Experts of a small language model.
Training: a variant of Adam for the experts, 771M tokens.
Below are experts of layer 3 (counted from 0) of a mixture-of-experts language model. Rows are named router (the router's row for the expert), up (a neuron's input weights, with its number) and show model dimensions 64-127. Each number is 200 + 40 x the weight over its row's rms, rounded and kept within 0 to 999.
After each expert's rows: "comes after" lists some tokens at least twice as common just before its tokens as in all text. This comes from a sample of Wikipedia text that the model never trained on. Tokens count by the router's weight.

# expert 78
router,238,255,155,175,143,194,208,242,270,232,224,257,222,181,178,242,234,146,244,230,173,176,146,180,260,193,198,162,237,182,219,192,220,166,218,250,250,182,174,171,200,240,166,156,177,248,206,208,170,200,168,241,158,242,193,193,168,167,239,198,173,220,143,202
up0,199,134,221,263,221,220,217,279,199,212,152,252,243,183,236,173,174,218,187,226,157,224,190,234,146,279,265,180,160,230,195,245,269,208,221,186,175,208,227,190,266,155,235,99,265,188,165,146,159,160,175,133,272,168,198,260,182,162,203,256,177,163,138,173
up1,152,196,134,185,169,177,149,204,225,135,248,235,150,257,194,196,202,289,145,133,222,163,257,202,209,227,178,248,239,243,236,165,144,165,204,160,188,167,201,167,217,223,190,227,172,215,221,183,196,230,207,183,102,125,175,183,177,154,228,260,220,296,187,222
up2,210,186,184,166,218,181,189,187,261,200,182,146,231,223,128,163,182,162,219,123,259,216,196,177,147,178,198,198,203,208,230,146,189,186,180,244,203,230,204,241,114,135,194,158,239,236,177,181,264,139,218,208,173,202,207,203,216,223,252,194,93,262,228,177
up3,256,175,138,271,234,254,277,225,171,217,232,186,159,156,189,253,178,281,226,248,183,186,136,222,231,191,218,189,304,173,234,152,180,249,229,174,193,200,225,203,224,200,251,295,164,196,180,126,226,222,210,161,245,294,242,188,232,219,223,227,178,191,222,185
up4,207,79,172,177,168,181,212,145,188,171,224,176,206,216,212,268,198,224,152,250,186,127,203,215,226,248,175,182,194,160,194,223,262,212,161,181,250,161,187,204,219,179,186,150,125,204,247,178,150,240,227,254,198,219,196,254,192,197,214,175,229,160,268,206
up5,187,196,218,210,177,267,230,195,178,207,216,227,242,256,207,216,174,198,178,256,164,257,181,271,246,255,181,211,183,159,206,199,190,217,204,164,208,227,127,247,189,182,177,199,206,275,210,187,165,169,156,216,281,206,244,163,263,156,170,200,156,97,206,280
up6,197,207,175,266,232,207,282,158,231,194,151,181,265,194,185,260,189,193,178,175,159,263,191,265,182,247,169,190,194,220,216,278,216,201,173,88,196,183,166,191,254,139,219,217,121,255,174,143,170,185,256,256,194,249,176,247,260,286,214,184,155,188,157,238
up7,206,212,198,307,205,260,185,211,161,166,136,203,211,209,175,182,173,194,195,166,195,134,146,290,183,243,219,260,215,205,209,213,176,215,149,138,219,158,174,165,217,161,175,234,113,216,178,228,81,69,211,202,194,166,167,175,184,179,284,228,190,173,172,198
up8,186,203,241,155,201,145,229,217,137,190,238,188,185,145,228,142,198,269,215,169,235,188,190,213,177,186,181,195,111,206,171,137,180,173,219,174,151,181,209,229,177,187,208,214,195,222,234,250,211,265,212,179,184,222,255,171,200,184,235,244,226,145,217,180
up9,199,213,128,261,245,266,119,180,181,173,207,250,265,194,235,246,123,181,122,233,208,204,139,207,207,209,185,177,190,210,241,223,263,219,220,239,175,207,164,183,245,210,223,173,209,243,188,171,157,200,151,171,227,202,186,152,224,131,235,151,229,229,146,207
up10,186,182,181,179,192,213,207,250,231,234,162,269,237,236,178,231,229,212,114,119,231,203,246,190,196,292,246,213,137,236,174,221,181,236,199,199,194,250,182,201,218,123,242,176,197,157,201,245,196,265,209,286,194,239,285,234,175,207,182,184,190,117,203,185
up11,201,160,114,210,191,249,149,238,195,232,167,254,228,230,198,234,72,217,180,272,162,121,238,209,223,267,186,167,167,188,132,203,208,199,141,255,161,212,189,166,193,134,168,249,144,194,212,179,145,150,219,119,172,183,143,152,218,191,171,253,144,228,216,228
comes after: "-", " |", " the", " T", ",", " K"

# expert 12
router,172,212,129,229,133,258,153,231,249,200,223,204,187,283,226,212,235,150,234,227,184,246,198,245,249,253,163,203,170,220,142,183,149,258,163,167,191,252,168,193,271,191,185,91,140,217,154,219,195,127,194,187,210,160,167,202,196,252,124,213,110,205,195,206
up16,182,135,129,86,182,95,194,167,196,306,221,219,217,196,120,184,221,207,185,154,240,139,247,239,232,213,242,196,217,156,208,213,152,235,211,198,145,266,181,227,184,154,181,248,180,196,287,164,203,233,205,227,230,225,157,225,206,150,235,201,166,120,226,143
up17,195,183,266,136,310,150,183,196,218,204,223,206,192,194,291,209,162,188,195,170,181,166,247,267,192,224,283,240,243,215,151,222,281,159,161,166,181,104,194,135,164,247,120,162,271,258,225,139,163,140,233,280,264,208,203,180,241,163,166,203,234,196,229,224
up18,203,200,215,155,291,162,168,193,230,160,173,191,170,227,187,283,216,258,209,235,226,90,192,169,186,298,217,222,215,242,133,196,240,201,262,191,227,111,178,212,174,266,214,177,131,165,245,245,112,236,137,209,225,211,137,228,207,255,175,218,161,226,187,261
up19,209,222,173,239,224,160,218,278,183,191,160,239,183,177,227,200,154,214,219,119,141,174,207,277,241,259,195,300,217,209,190,257,213,176,172,148,203,152,259,167,222,194,211,192,136,166,191,217,181,186,174,243,190,198,225,217,256,208,157,205,330,127,150,237
up20,191,188,244,192,255,194,221,190,214,230,228,123,136,209,204,196,213,260,191,165,184,226,197,178,192,180,212,175,285,224,223,237,155,172,124,272,186,232,206,187,173,243,190,249,217,122,200,168,224,155,207,140,187,326,249,191,203,207,191,205,300,264,213,235
up21,179,259,279,159,210,239,249,226,221,211,241,249,116,197,244,183,207,263,172,204,242,119,208,178,176,195,230,158,297,252,222,195,192,150,94,280,166,178,199,212,204,242,224,241,244,210,254,197,212,169,210,156,210,230,212,175,198,198,209,191,257,215,232,166
up22,159,203,227,243,205,143,194,260,240,150,188,200,162,205,233,186,206,190,195,219,201,157,190,184,216,162,223,200,191,184,164,194,271,120,203,213,215,141,224,128,277,285,196,187,216,194,148,191,180,249,221,176,269,208,226,213,209,173,204,155,194,189,300,225
up23,197,195,179,206,244,213,133,246,130,184,194,144,232,201,201,149,229,259,42,187,262,150,181,232,184,187,198,229,221,253,262,198,206,203,131,172,165,165,187,228,197,255,160,227,167,217,145,172,203,267,187,227,147,189,143,304,132,224,232,223,226,253,157,216
up24,220,122,189,239,150,183,236,205,243,271,220,204,122,250,192,148,245,200,205,234,190,193,209,176,203,214,250,207,268,150,169,186,231,142,203,226,197,123,162,221,168,185,233,204,203,255,207,160,191,174,250,223,170,215,127,235,226,195,178,266,178,238,273,218
up25,266,131,216,194,213,208,252,273,191,214,176,214,217,214,168,156,173,185,183,158,162,122,165,202,83,255,239,180,179,203,228,169,194,206,196,277,227,233,123,274,227,248,206,230,255,186,150,193,128,249,234,158,177,196,164,171,268,167,204,246,153,209,184,191
up26,209,212,201,246,150,224,144,202,210,229,171,170,185,229,195,220,187,147,216,255,252,235,203,247,132,163,201,145,193,187,242,273,163,201,166,224,178,209,184,137,189,168,228,230,178,256,127,230,181,167,210,186,245,255,148,215,156,186,239,251,204,201,280,153
up27,168,227,198,198,143,204,262,291,176,184,168,201,201,130,166,292,205,170,138,161,249,164,213,179,252,244,176,216,183,167,121,233,172,190,127,214,205,177,168,164,201,263,191,175,179,159,184,175,188,218,208,183,202,177,274,205,243,240,216,125,149,151,232,134
comes after: " of", " in", " to", ".", " on", " for"

# expert 69
router,201,197,218,150,188,178,241,270,228,158,180,163,258,206,207,157,193,197,124,126,269,280,226,171,221,174,232,156,158,213,143,267,189,157,230,211,230,222,188,246,154,188,195,227,204,182,172,134,214,177,211,239,118,180,171,193,147,163,261,119,101,191,164,215
up0,248,209,162,264,218,271,208,182,217,269,196,271,184,147,145,208,177,219,206,217,146,220,225,166,221,273,213,261,134,173,103,161,238,196,220,179,142,265,204,166,215,157,173,153,207,256,173,198,72,192,244,205,240,280,214,198,233,148,132,230,207,146,238,198
up1,153,185,168,137,262,240,207,148,194,168,271,217,196,204,219,175,272,164,166,218,228,223,219,159,145,222,307,114,202,119,178,223,205,173,246,287,154,171,288,206,185,208,169,160,189,207,163,246,241,234,179,156,146,163,215,226,211,166,175,129,206,192,216,220
up2,120,196,201,251,182,318,96,181,163,222,173,185,200,216,202,180,261,98,197,212,202,231,120,178,193,218,187,127,165,185,203,155,160,165,190,333,190,198,189,228,155,211,233,149,159,202,182,185,250,200,229,238,161,261,184,146,149,229,201,198,235,130,217,227
up3,201,234,201,201,219,207,128,261,239,269,226,195,232,164,222,170,171,175,170,157,208,145,174,260,165,187,287,168,237,171,145,218,177,191,233,245,191,262,140,202,159,156,173,210,240,289,122,188,177,194,112,187,338,141,244,225,197,146,141,221,262,228,189,159
up4,231,201,211,246,231,188,241,56,156,126,210,254,221,209,158,216,270,215,131,231,190,256,168,220,246,194,175,196,221,242,235,202,260,212,165,160,174,150,215,186,171,279,239,231,117,175,253,234,213,182,249,246,116,250,212,223,166,224,260,114,159,169,257,185
up5,221,281,171,210,140,233,161,230,199,205,242,179,215,212,157,230,228,151,165,228,182,185,149,229,195,215,166,207,164,235,219,251,265,248,155,199,124,231,213,149,152,182,152,173,198,293,221,132,233,162,227,164,206,196,144,150,203,242,246,189,155,255,168,159
up6,199,252,222,229,164,172,166,230,188,235,186,177,137,242,206,219,227,191,225,215,221,233,193,193,157,156,221,153,231,194,138,238,232,225,162,224,231,224,212,231,190,205,183,201,202,184,210,173,146,173,230,121,166,251,184,219,231,170,149,228,167,275,166,205
up7,193,251,201,265,227,226,225,210,120,190,191,256,202,224,220,201,149,179,207,165,179,203,212,208,234,183,189,250,170,193,167,180,183,264,235,252,104,164,153,214,140,235,166,222,214,202,216,218,213,235,267,282,242,164,244,272,236,147,234,278,256,192,141,229
up8,172,129,233,213,191,244,132,243,120,151,226,167,211,155,199,199,137,248,221,141,230,177,195,176,179,212,242,245,260,159,153,165,228,267,113,200,207,173,178,240,239,220,196,201,214,271,199,229,221,148,238,191,209,151,224,176,144,163,176,208,177,281,189,132
up9,208,241,162,213,262,182,205,133,171,189,207,232,216,208,214,180,179,239,188,215,253,250,223,222,211,206,145,133,236,178,243,162,184,274,102,191,230,177,185,246,166,275,235,203,235,163,157,192,127,197,244,174,260,205,248,179,157,244,205,205,103,154,173,162
up10,235,154,96,172,179,166,136,203,261,170,230,168,122,253,231,170,265,246,175,202,237,204,220,207,231,195,216,273,140,122,169,242,241,223,215,215,145,223,203,199,174,170,171,176,163,221,185,222,103,211,207,242,166,179,261,218,158,176,193,194,152,206,344,219
up11,219,178,146,213,212,220,160,200,130,283,203,265,229,195,177,241,205,197,194,254,125,161,215,251,198,235,185,234,225,191,192,169,245,252,172,219,143,131,244,152,251,162,212,159,172,247,202,226,199,183,216,241,181,215,211,233,196,246,201,310,250,182,261,191
comes after: "1", "2", " ", "0", "9", "–"

# expert 33
router,161,226,209,218,183,256,154,203,269,208,183,161,166,214,270,140,181,208,226,227,242,198,198,209,205,229,161,161,150,224,139,168,197,202,221,232,227,232,247,116,182,211,307,177,211,231,216,212,180,168,239,144,237,200,263,228,250,223,209,157,144,120,220,232
up17,208,234,188,198,172,249,160,281,193,271,200,196,201,165,231,295,250,182,165,138,223,206,245,178,167,232,253,263,247,231,170,214,264,224,192,223,126,253,226,261,211,202,120,216,167,217,153,221,201,193,236,246,194,229,169,138,208,255,190,210,206,205,245,214
up18,254,167,162,267,166,211,179,181,124,225,134,153,196,243,196,206,172,195,213,159,262,255,134,243,224,247,223,205,158,172,230,242,226,176,103,195,128,243,212,262,172,199,183,214,193,219,85,218,149,172,125,189,258,243,227,231,209,145,254,229,276,150,231,179
up19,275,210,212,207,186,214,156,156,226,240,233,175,188,203,247,178,201,166,200,187,222,168,239,224,211,230,215,210,249,202,155,167,197,143,143,155,250,267,151,292,215,236,205,153,210,181,152,168,100,280,248,189,222,297,228,172,246,260,164,250,181,177,266,204
up20,229,199,106,136,163,235,150,250,150,218,236,151,292,208,163,198,251,147,181,159,124,147,113,217,230,269,258,163,138,248,163,187,177,223,198,280,182,257,215,251,216,125,267,173,246,212,175,206,140,201,200,168,215,209,200,234,205,205,183,157,185,238,207,147
up21,215,148,240,207,259,219,161,170,223,202,195,208,177,242,172,227,176,135,153,237,175,165,237,196,161,157,247,252,220,196,222,220,274,235,169,142,224,229,168,227,221,133,197,268,268,279,210,226,240,211,233,284,194,207,218,247,205,273,249,311,174,182,206,189
up22,225,215,217,246,236,226,233,129,168,199,210,168,229,180,193,199,188,206,162,157,180,173,216,205,256,225,154,213,227,154,134,176,305,206,202,234,217,168,202,163,213,114,197,116,220,180,273,132,251,199,180,197,160,121,175,153,227,224,202,147,213,240,205,245
up23,208,185,201,225,222,182,132,236,244,154,258,302,230,256,202,222,176,183,143,258,215,215,205,231,252,327,298,200,164,213,156,185,218,198,135,186,248,171,77,203,207,239,215,165,135,211,143,205,217,197,215,236,213,186,166,153,210,152,123,189,210,163,183,178
up24,274,218,170,194,252,283,178,257,178,237,214,176,166,227,159,201,214,174,135,233,195,182,199,224,128,228,224,115,205,221,195,158,155,212,220,247,207,227,161,157,161,262,208,153,183,188,114,228,251,148,173,240,153,245,118,171,265,182,167,190,226,162,220,225
up25,217,117,251,152,146,128,170,221,178,248,213,199,233,233,242,183,206,205,222,166,303,193,248,247,192,216,169,210,152,252,248,175,198,201,133,146,182,194,196,209,204,180,195,194,166,220,226,194,211,248,165,230,177,240,193,248,179,167,181,265,246,216,144,216
up26,213,155,208,211,162,167,183,239,179,189,121,188,194,213,214,214,239,294,146,201,239,224,160,235,146,242,218,136,199,213,200,229,169,202,186,180,100,209,158,239,149,193,207,206,229,227,173,234,150,206,168,174,243,261,199,241,235,101,161,265,233,245,201,115
up27,168,85,233,214,197,198,229,226,149,186,280,151,184,157,260,208,154,211,102,254,173,185,191,196,199,294,202,182,172,120,116,191,211,158,251,198,215,228,200,185,202,150,168,205,170,169,187,102,193,249,221,237,236,210,192,199,201,167,209,148,157,157,230,191
up28,163,257,208,287,188,158,176,236,181,141,221,226,274,232,242,270,145,188,166,252,208,165,191,175,191,228,205,245,207,213,222,177,301,225,185,194,157,220,127,168,235,172,224,240,215,273,155,178,215,164,242,228,262,235,134,177,240,153,174,252,229,165,178,231
comes after: " f", " F", "am", " A", "f", " a"

# expert 62
router,238,156,129,156,121,247,142,191,159,224,259,260,212,116,173,199,182,173,191,209,233,119,179,191,220,199,194,137,168,186,217,150,268,236,186,216,171,195,192,178,210,172,222,205,268,276,172,172,192,205,198,217,196,166,253,155,148,201,176,182,202,233,178,242
up0,154,147,259,213,292,243,231,196,143,159,203,175,185,221,204,241,121,208,206,177,220,222,248,215,202,225,160,157,194,193,223,212,214,198,217,185,195,255,178,151,214,222,193,148,230,151,200,183,127,192,289,285,172,232,271,211,231,173,226,281,188,211,166,221
up1,183,230,149,212,154,227,200,173,185,222,112,160,205,240,275,257,204,173,204,229,176,156,178,263,215,241,288,255,203,197,192,201,138,142,213,164,185,132,206,194,287,155,183,154,174,175,188,101,229,179,239,261,156,199,243,213,183,216,249,186,170,163,205,197
up2,222,166,267,195,235,147,133,235,300,261,174,114,194,197,252,246,328,281,184,170,155,196,180,213,240,220,187,200,246,235,200,204,174,210,208,202,205,262,166,185,166,189,174,170,119,186,198,198,196,225,216,210,239,224,128,158,112,186,182,209,205,249,176,210
up3,165,146,164,196,247,214,122,189,174,220,193,334,275,230,153,189,200,203,151,229,264,184,241,250,230,238,235,236,162,246,160,196,198,237,235,270,170,217,183,214,221,155,212,233,164,207,184,298,177,184,180,170,193,273,111,181,161,233,196,235,187,192,187,153
up4,223,151,203,201,172,158,222,218,154,292,215,292,267,183,245,293,256,229,171,267,145,179,191,190,259,295,187,144,184,215,182,231,244,230,157,244,159,183,216,220,178,212,210,164,220,247,221,228,135,100,203,147,174,201,217,177,199,221,271,185,236,191,197,107
up5,224,134,263,242,273,249,176,186,239,219,100,154,226,176,192,230,139,160,189,209,160,230,240,232,189,258,182,256,153,213,228,191,206,246,199,146,140,207,187,239,277,212,193,228,141,154,143,177,251,154,191,149,285,227,152,224,199,213,255,188,131,249,168,153
up6,213,170,198,183,204,204,219,158,230,194,134,259,245,161,185,267,221,184,194,175,218,164,157,164,219,335,164,198,170,249,190,188,197,221,140,227,167,191,220,217,181,206,258,187,151,233,243,228,193,201,230,234,125,206,212,207,271,282,168,233,213,167,210,155
up7,246,190,252,263,198,204,284,263,139,221,224,190,256,214,211,223,163,252,227,181,234,226,176,234,250,211,205,168,241,270,208,117,165,210,203,217,157,183,259,186,161,121,233,218,237,245,167,156,179,228,143,183,178,204,203,159,208,188,172,230,240,136,181,174
up8,155,199,189,160,188,275,201,290,244,135,171,208,265,143,279,278,213,220,201,123,119,189,122,150,199,202,149,242,166,235,176,251,187,211,215,209,157,162,153,214,193,236,193,182,143,234,229,159,142,227,232,247,130,173,290,217,188,250,215,190,190,160,191,208
up9,119,183,149,201,210,190,220,188,257,184,227,205,195,185,214,174,187,178,158,236,231,258,239,176,140,283,221,227,176,199,177,228,227,216,239,211,215,213,234,151,234,195,203,285,199,245,264,184,164,224,238,284,216,220,200,292,132,218,263,286,229,209,210,182
up10,134,291,222,138,206,172,147,177,216,319,218,184,206,204,187,157,156,226,146,270,286,230,192,239,233,232,240,145,211,204,207,155,217,135,181,165,272,253,227,143,185,275,196,127,113,230,232,180,136,230,145,277,204,197,198,260,194,220,157,176,273,219,189,194
up11,225,170,151,216,165,161,193,163,167,174,222,213,220,205,198,190,213,273,143,201,204,171,176,170,226,188,206,153,197,224,211,182,266,201,189,203,163,259,63,221,158,245,193,163,153,199,239,135,211,252,256,164,172,242,207,273,196,120,275,144,171,211,164,158
comes after: ",", " to", "s", " it", "ing", " w"

# expert 40
router,183,143,176,182,169,147,218,188,168,218,226,205,243,245,215,170,268,200,211,215,214,185,220,161,273,241,209,240,155,192,265,244,150,209,187,281,229,190,106,263,160,155,289,204,205,203,206,174,211,145,187,202,200,151,237,195,261,205,232,242,145,226,146,208
up11,222,240,244,175,219,237,215,205,314,194,176,277,289,232,173,189,196,214,161,188,260,213,183,194,164,242,226,175,166,158,203,203,159,193,217,179,155,268,185,211,212,253,193,173,185,222,104,168,264,182,201,152,227,177,212,200,212,255,164,144,293,204,205,207
up12,143,160,192,189,235,217,191,174,184,177,186,159,267,253,212,200,229,174,184,203,196,174,158,186,145,269,141,159,183,117,207,279,101,186,162,195,70,191,203,209,137,163,208,206,223,261,186,142,201,186,256,163,202,211,274,190,181,178,240,185,170,167,177,193
up13,230,163,216,300,136,182,158,150,220,235,174,129,252,263,252,194,213,267,187,150,157,215,173,200,133,226,204,222,277,226,147,218,160,174,244,193,191,215,154,230,176,154,166,180,249,187,153,167,237,147,168,173,166,253,244,276,196,178,165,173,281,157,214,227
up14,119,171,260,195,147,205,230,243,235,211,199,182,166,146,222,238,166,199,174,209,244,217,226,193,190,194,230,229,157,173,227,321,302,199,187,215,110,259,229,188,278,229,220,161,218,264,220,170,217,151,166,240,174,195,254,312,156,252,278,160,203,219,266,272
up15,225,243,193,161,166,191,230,238,262,159,219,185,146,217,264,212,242,213,177,197,222,181,236,192,189,196,246,233,178,174,226,222,284,202,158,246,83,284,167,100,237,186,222,196,191,255,260,208,186,165,181,217,187,181,154,288,110,246,232,196,128,226,268,274
up16,205,189,162,222,204,239,162,265,209,231,179,203,237,173,210,256,178,172,137,182,225,219,199,233,104,237,199,169,262,170,154,222,270,227,181,143,175,231,233,206,271,209,119,185,174,238,149,199,157,257,143,226,223,264,167,165,180,233,219,194,206,160,216,192
up17,152,152,181,178,195,297,137,263,192,240,174,169,217,229,188,193,248,162,172,91,232,281,211,197,193,237,214,221,187,120,245,225,198,209,163,152,222,167,162,256,163,195,230,146,134,180,233,169,128,161,191,210,167,249,247,198,179,159,197,176,165,193,223,185
up18,219,185,154,200,187,251,201,171,232,248,189,194,178,174,191,189,91,186,199,153,261,171,213,174,182,290,267,170,261,255,180,141,225,197,142,173,226,196,175,149,204,238,219,208,206,216,163,224,230,235,209,269,243,249,179,227,193,196,158,158,217,240,274,223
up19,183,253,235,225,165,215,230,219,265,261,295,212,188,219,256,179,132,213,172,195,192,202,161,152,133,236,172,210,294,191,210,180,242,256,248,197,178,223,255,166,173,278,190,171,223,316,234,195,173,176,149,233,181,244,174,280,186,208,260,244,240,146,215,150
up20,231,179,167,246,199,228,160,197,189,254,150,257,215,120,180,237,209,182,155,205,223,100,159,202,234,300,193,232,181,211,144,224,158,154,196,142,232,179,182,201,213,203,197,219,209,191,262,209,159,128,175,292,267,189,110,243,220,194,158,199,201,149,162,200
up21,97,168,243,187,270,230,174,212,227,157,152,156,146,184,147,235,179,189,181,254,175,173,184,166,168,256,179,202,208,152,230,194,157,153,220,216,154,141,251,203,315,216,181,204,198,257,170,221,199,109,178,195,162,194,283,244,169,245,202,217,181,198,292,190
up22,203,159,199,161,235,229,177,225,264,229,269,142,178,159,233,167,169,186,140,164,222,197,206,148,161,180,197,197,225,174,156,171,111,155,254,200,234,192,164,233,180,220,228,238,178,349,179,153,242,216,231,195,168,180,218,186,128,214,217,206,179,170,217,209
comes after: "0", "1", "8", "2", "9", "."

# expert 61
router,238,235,169,206,200,150,205,245,241,221,160,150,219,189,246,122,167,250,224,130,215,176,197,225,223,210,196,218,179,201,233,222,240,239,159,167,186,256,163,153,185,170,258,212,238,204,162,134,183,196,125,173,191,221,191,168,237,249,141,247,232,185,131,257
up11,240,168,231,237,169,200,164,259,245,226,219,232,235,243,230,244,112,188,215,262,253,190,208,290,259,194,230,174,211,233,212,232,259,100,227,195,128,146,204,145,235,174,164,211,241,231,209,182,233,253,198,214,164,199,178,157,170,213,177,220,284,181,144,225
up12,195,232,189,209,154,165,176,166,208,184,167,202,205,265,165,156,214,191,183,185,205,208,156,169,205,212,228,214,262,175,182,213,264,187,125,242,187,211,232,249,206,147,158,175,264,230,199,248,130,132,209,151,111,147,288,166,217,172,213,171,261,244,237,103
up13,183,155,169,181,156,236,224,146,147,312,178,226,163,229,185,233,204,214,220,200,116,195,199,171,235,349,204,192,256,217,176,151,260,239,193,240,209,215,197,210,175,282,184,170,232,167,256,268,223,202,229,169,216,178,155,205,146,219,205,165,199,255,212,248
up14,188,179,225,260,172,197,181,166,177,250,196,223,217,254,205,176,264,212,193,168,291,217,185,227,222,254,241,191,152,176,125,224,191,180,257,215,156,189,207,170,261,208,182,185,229,195,225,211,202,234,185,219,206,234,271,296,207,272,141,216,239,205,283,118
up15,210,150,216,177,170,230,215,165,162,142,220,226,190,221,132,281,229,191,220,203,226,239,163,284,211,284,205,173,158,129,192,207,199,236,220,193,123,175,206,225,252,294,195,156,112,176,137,167,188,218,177,237,193,209,229,262,193,216,173,142,248,199,254,160
up16,188,186,222,259,219,249,227,224,195,203,195,271,220,219,148,301,239,222,152,226,254,202,184,234,178,212,207,213,190,204,223,226,186,126,232,224,128,202,203,210,200,235,143,172,153,261,209,222,145,229,246,244,152,229,216,269,203,194,263,158,229,225,225,168
up17,150,171,203,216,225,253,195,265,169,135,259,229,237,203,172,269,212,194,131,243,193,231,160,241,198,224,260,201,211,156,117,204,184,215,162,211,142,190,177,157,190,193,135,138,168,216,196,233,230,113,224,251,202,193,233,265,203,186,250,157,194,263,253,197
up18,160,222,222,193,186,239,140,209,205,215,153,165,203,218,153,201,148,168,118,192,224,210,126,177,106,287,239,146,279,211,204,121,136,188,229,217,243,144,188,127,201,222,185,208,143,186,164,220,186,169,248,210,212,251,166,189,209,231,113,127,205,200,209,197
up19,132,202,193,241,205,227,211,226,181,183,208,212,187,239,248,293,275,116,182,302,227,183,177,229,217,236,192,202,210,176,181,215,225,147,192,245,152,184,197,225,228,202,167,196,144,254,159,236,179,189,267,263,222,208,239,238,181,202,185,217,140,249,254,150
up20,128,189,148,263,228,226,162,187,200,282,207,132,206,201,129,169,212,190,221,210,169,233,183,188,218,194,201,200,188,200,136,249,212,204,192,166,183,237,283,180,270,207,104,202,156,203,233,156,213,145,231,232,263,168,187,209,252,209,225,140,223,255,239,183
up21,171,197,171,254,157,184,215,239,220,246,126,155,188,232,179,268,179,256,157,232,233,215,223,236,252,185,199,154,233,238,183,201,194,262,246,184,205,179,196,159,184,209,187,164,205,181,195,184,205,236,289,216,202,233,207,204,199,282,133,193,218,144,207,176
up22,165,185,156,230,198,203,156,138,205,179,331,269,222,278,211,228,209,188,176,190,185,126,117,232,209,164,190,209,218,178,187,179,224,178,195,252,193,243,223,229,157,214,222,156,238,191,173,290,178,206,252,198,183,325,236,207,208,168,169,210,187,182,232,203
comes after: "1", "2", "3", "4", "5", "7"

# expert 84
router,180,173,222,162,253,200,269,216,192,211,212,198,248,199,135,164,215,214,196,243,150,150,132,149,243,196,257,187,213,274,171,227,154,160,202,149,168,139,252,267,155,228,233,183,231,210,128,264,191,152,231,238,274,219,188,191,210,193,245,257,242,203,161,293
up0,127,175,127,227,244,226,230,200,213,144,111,192,222,178,183,169,196,192,176,265,158,236,136,237,118,263,263,119,209,180,221,255,225,212,238,206,188,215,182,196,214,144,145,178,208,174,158,254,139,222,179,241,185,273,168,267,184,242,298,136,242,214,226,220
up1,123,148,124,259,192,190,231,158,188,178,180,217,253,216,165,169,139,163,177,221,113,153,166,239,243,287,182,156,150,223,203,200,192,131,151,223,213,125,260,113,293,275,191,150,187,158,254,160,191,233,166,227,183,265,214,226,191,236,205,208,179,182,167,252
up2,195,191,156,233,218,191,174,146,179,215,214,186,201,164,204,230,184,141,194,254,229,177,244,212,194,181,248,234,163,204,187,262,263,128,218,145,153,170,165,236,265,158,215,212,250,273,79,218,120,199,234,174,195,172,264,215,136,167,222,131,242,184,220,174
up3,247,223,96,260,228,187,158,202,198,252,197,164,166,213,253,190,236,202,203,84,218,291,246,272,193,186,190,245,243,138,159,181,238,288,175,202,219,296,145,194,201,158,161,198,141,203,172,171,192,167,243,207,165,196,193,290,224,194,203,201,174,246,293,215
up4,136,164,186,232,232,195,130,279,183,179,269,154,206,250,150,193,209,178,212,181,189,178,158,207,153,266,87,172,236,225,169,260,292,195,236,185,197,152,166,220,193,121,183,188,230,244,157,155,110,179,251,201,202,191,275,195,205,187,229,227,160,246,230,190
up5,239,144,169,275,231,157,198,235,192,182,217,194,221,243,216,218,134,169,215,209,204,193,194,268,155,229,238,203,169,258,189,146,172,223,171,191,134,154,169,155,233,124,239,236,181,192,231,239,187,158,235,253,180,198,167,243,169,189,172,167,191,216,173,188
up6,226,275,212,205,222,232,192,173,144,198,199,182,224,220,197,195,245,215,196,214,265,229,130,179,212,248,190,162,159,220,222,213,203,192,227,188,216,208,167,243,193,229,163,211,221,224,237,255,262,298,183,195,144,260,194,190,219,237,170,233,145,208,252,234
up7,173,214,199,187,186,237,143,230,230,248,187,282,134,270,256,196,190,152,200,159,227,104,233,223,188,224,208,240,232,212,163,230,152,198,142,191,146,199,234,264,141,260,224,232,188,265,234,226,179,174,313,154,255,153,259,175,218,191,154,190,219,221,185,143
up8,146,238,182,307,244,186,152,241,233,228,157,179,242,217,218,232,177,217,198,175,180,130,225,225,237,212,174,185,258,209,264,158,233,140,189,192,242,181,214,134,240,264,186,242,236,228,163,209,223,172,290,270,178,272,154,233,210,182,186,277,149,237,194,135
up9,171,211,150,285,190,189,243,245,151,112,176,178,179,198,201,189,223,174,179,133,158,171,157,201,222,196,214,119,215,130,232,265,232,208,135,235,198,174,143,132,151,200,259,163,189,279,168,237,217,130,88,221,184,204,215,205,232,154,199,170,190,175,174,198
up10,150,215,191,150,137,196,185,224,214,164,162,167,226,307,173,223,251,180,199,234,143,106,181,184,225,221,218,221,246,96,190,233,186,201,130,295,217,238,261,191,191,163,269,212,197,181,180,195,112,194,236,218,202,236,231,165,218,188,172,230,176,204,219,158
up11,135,150,150,242,154,159,249,206,223,227,181,189,179,266,215,248,223,279,202,168,223,255,205,167,217,178,233,196,234,197,200,123,234,213,119,153,193,199,162,135,194,137,160,173,122,244,274,251,169,274,161,227,136,259,243,221,285,198,236,239,189,144,233,157
comes after: "ed", " b", "ing", " t", "s", " on"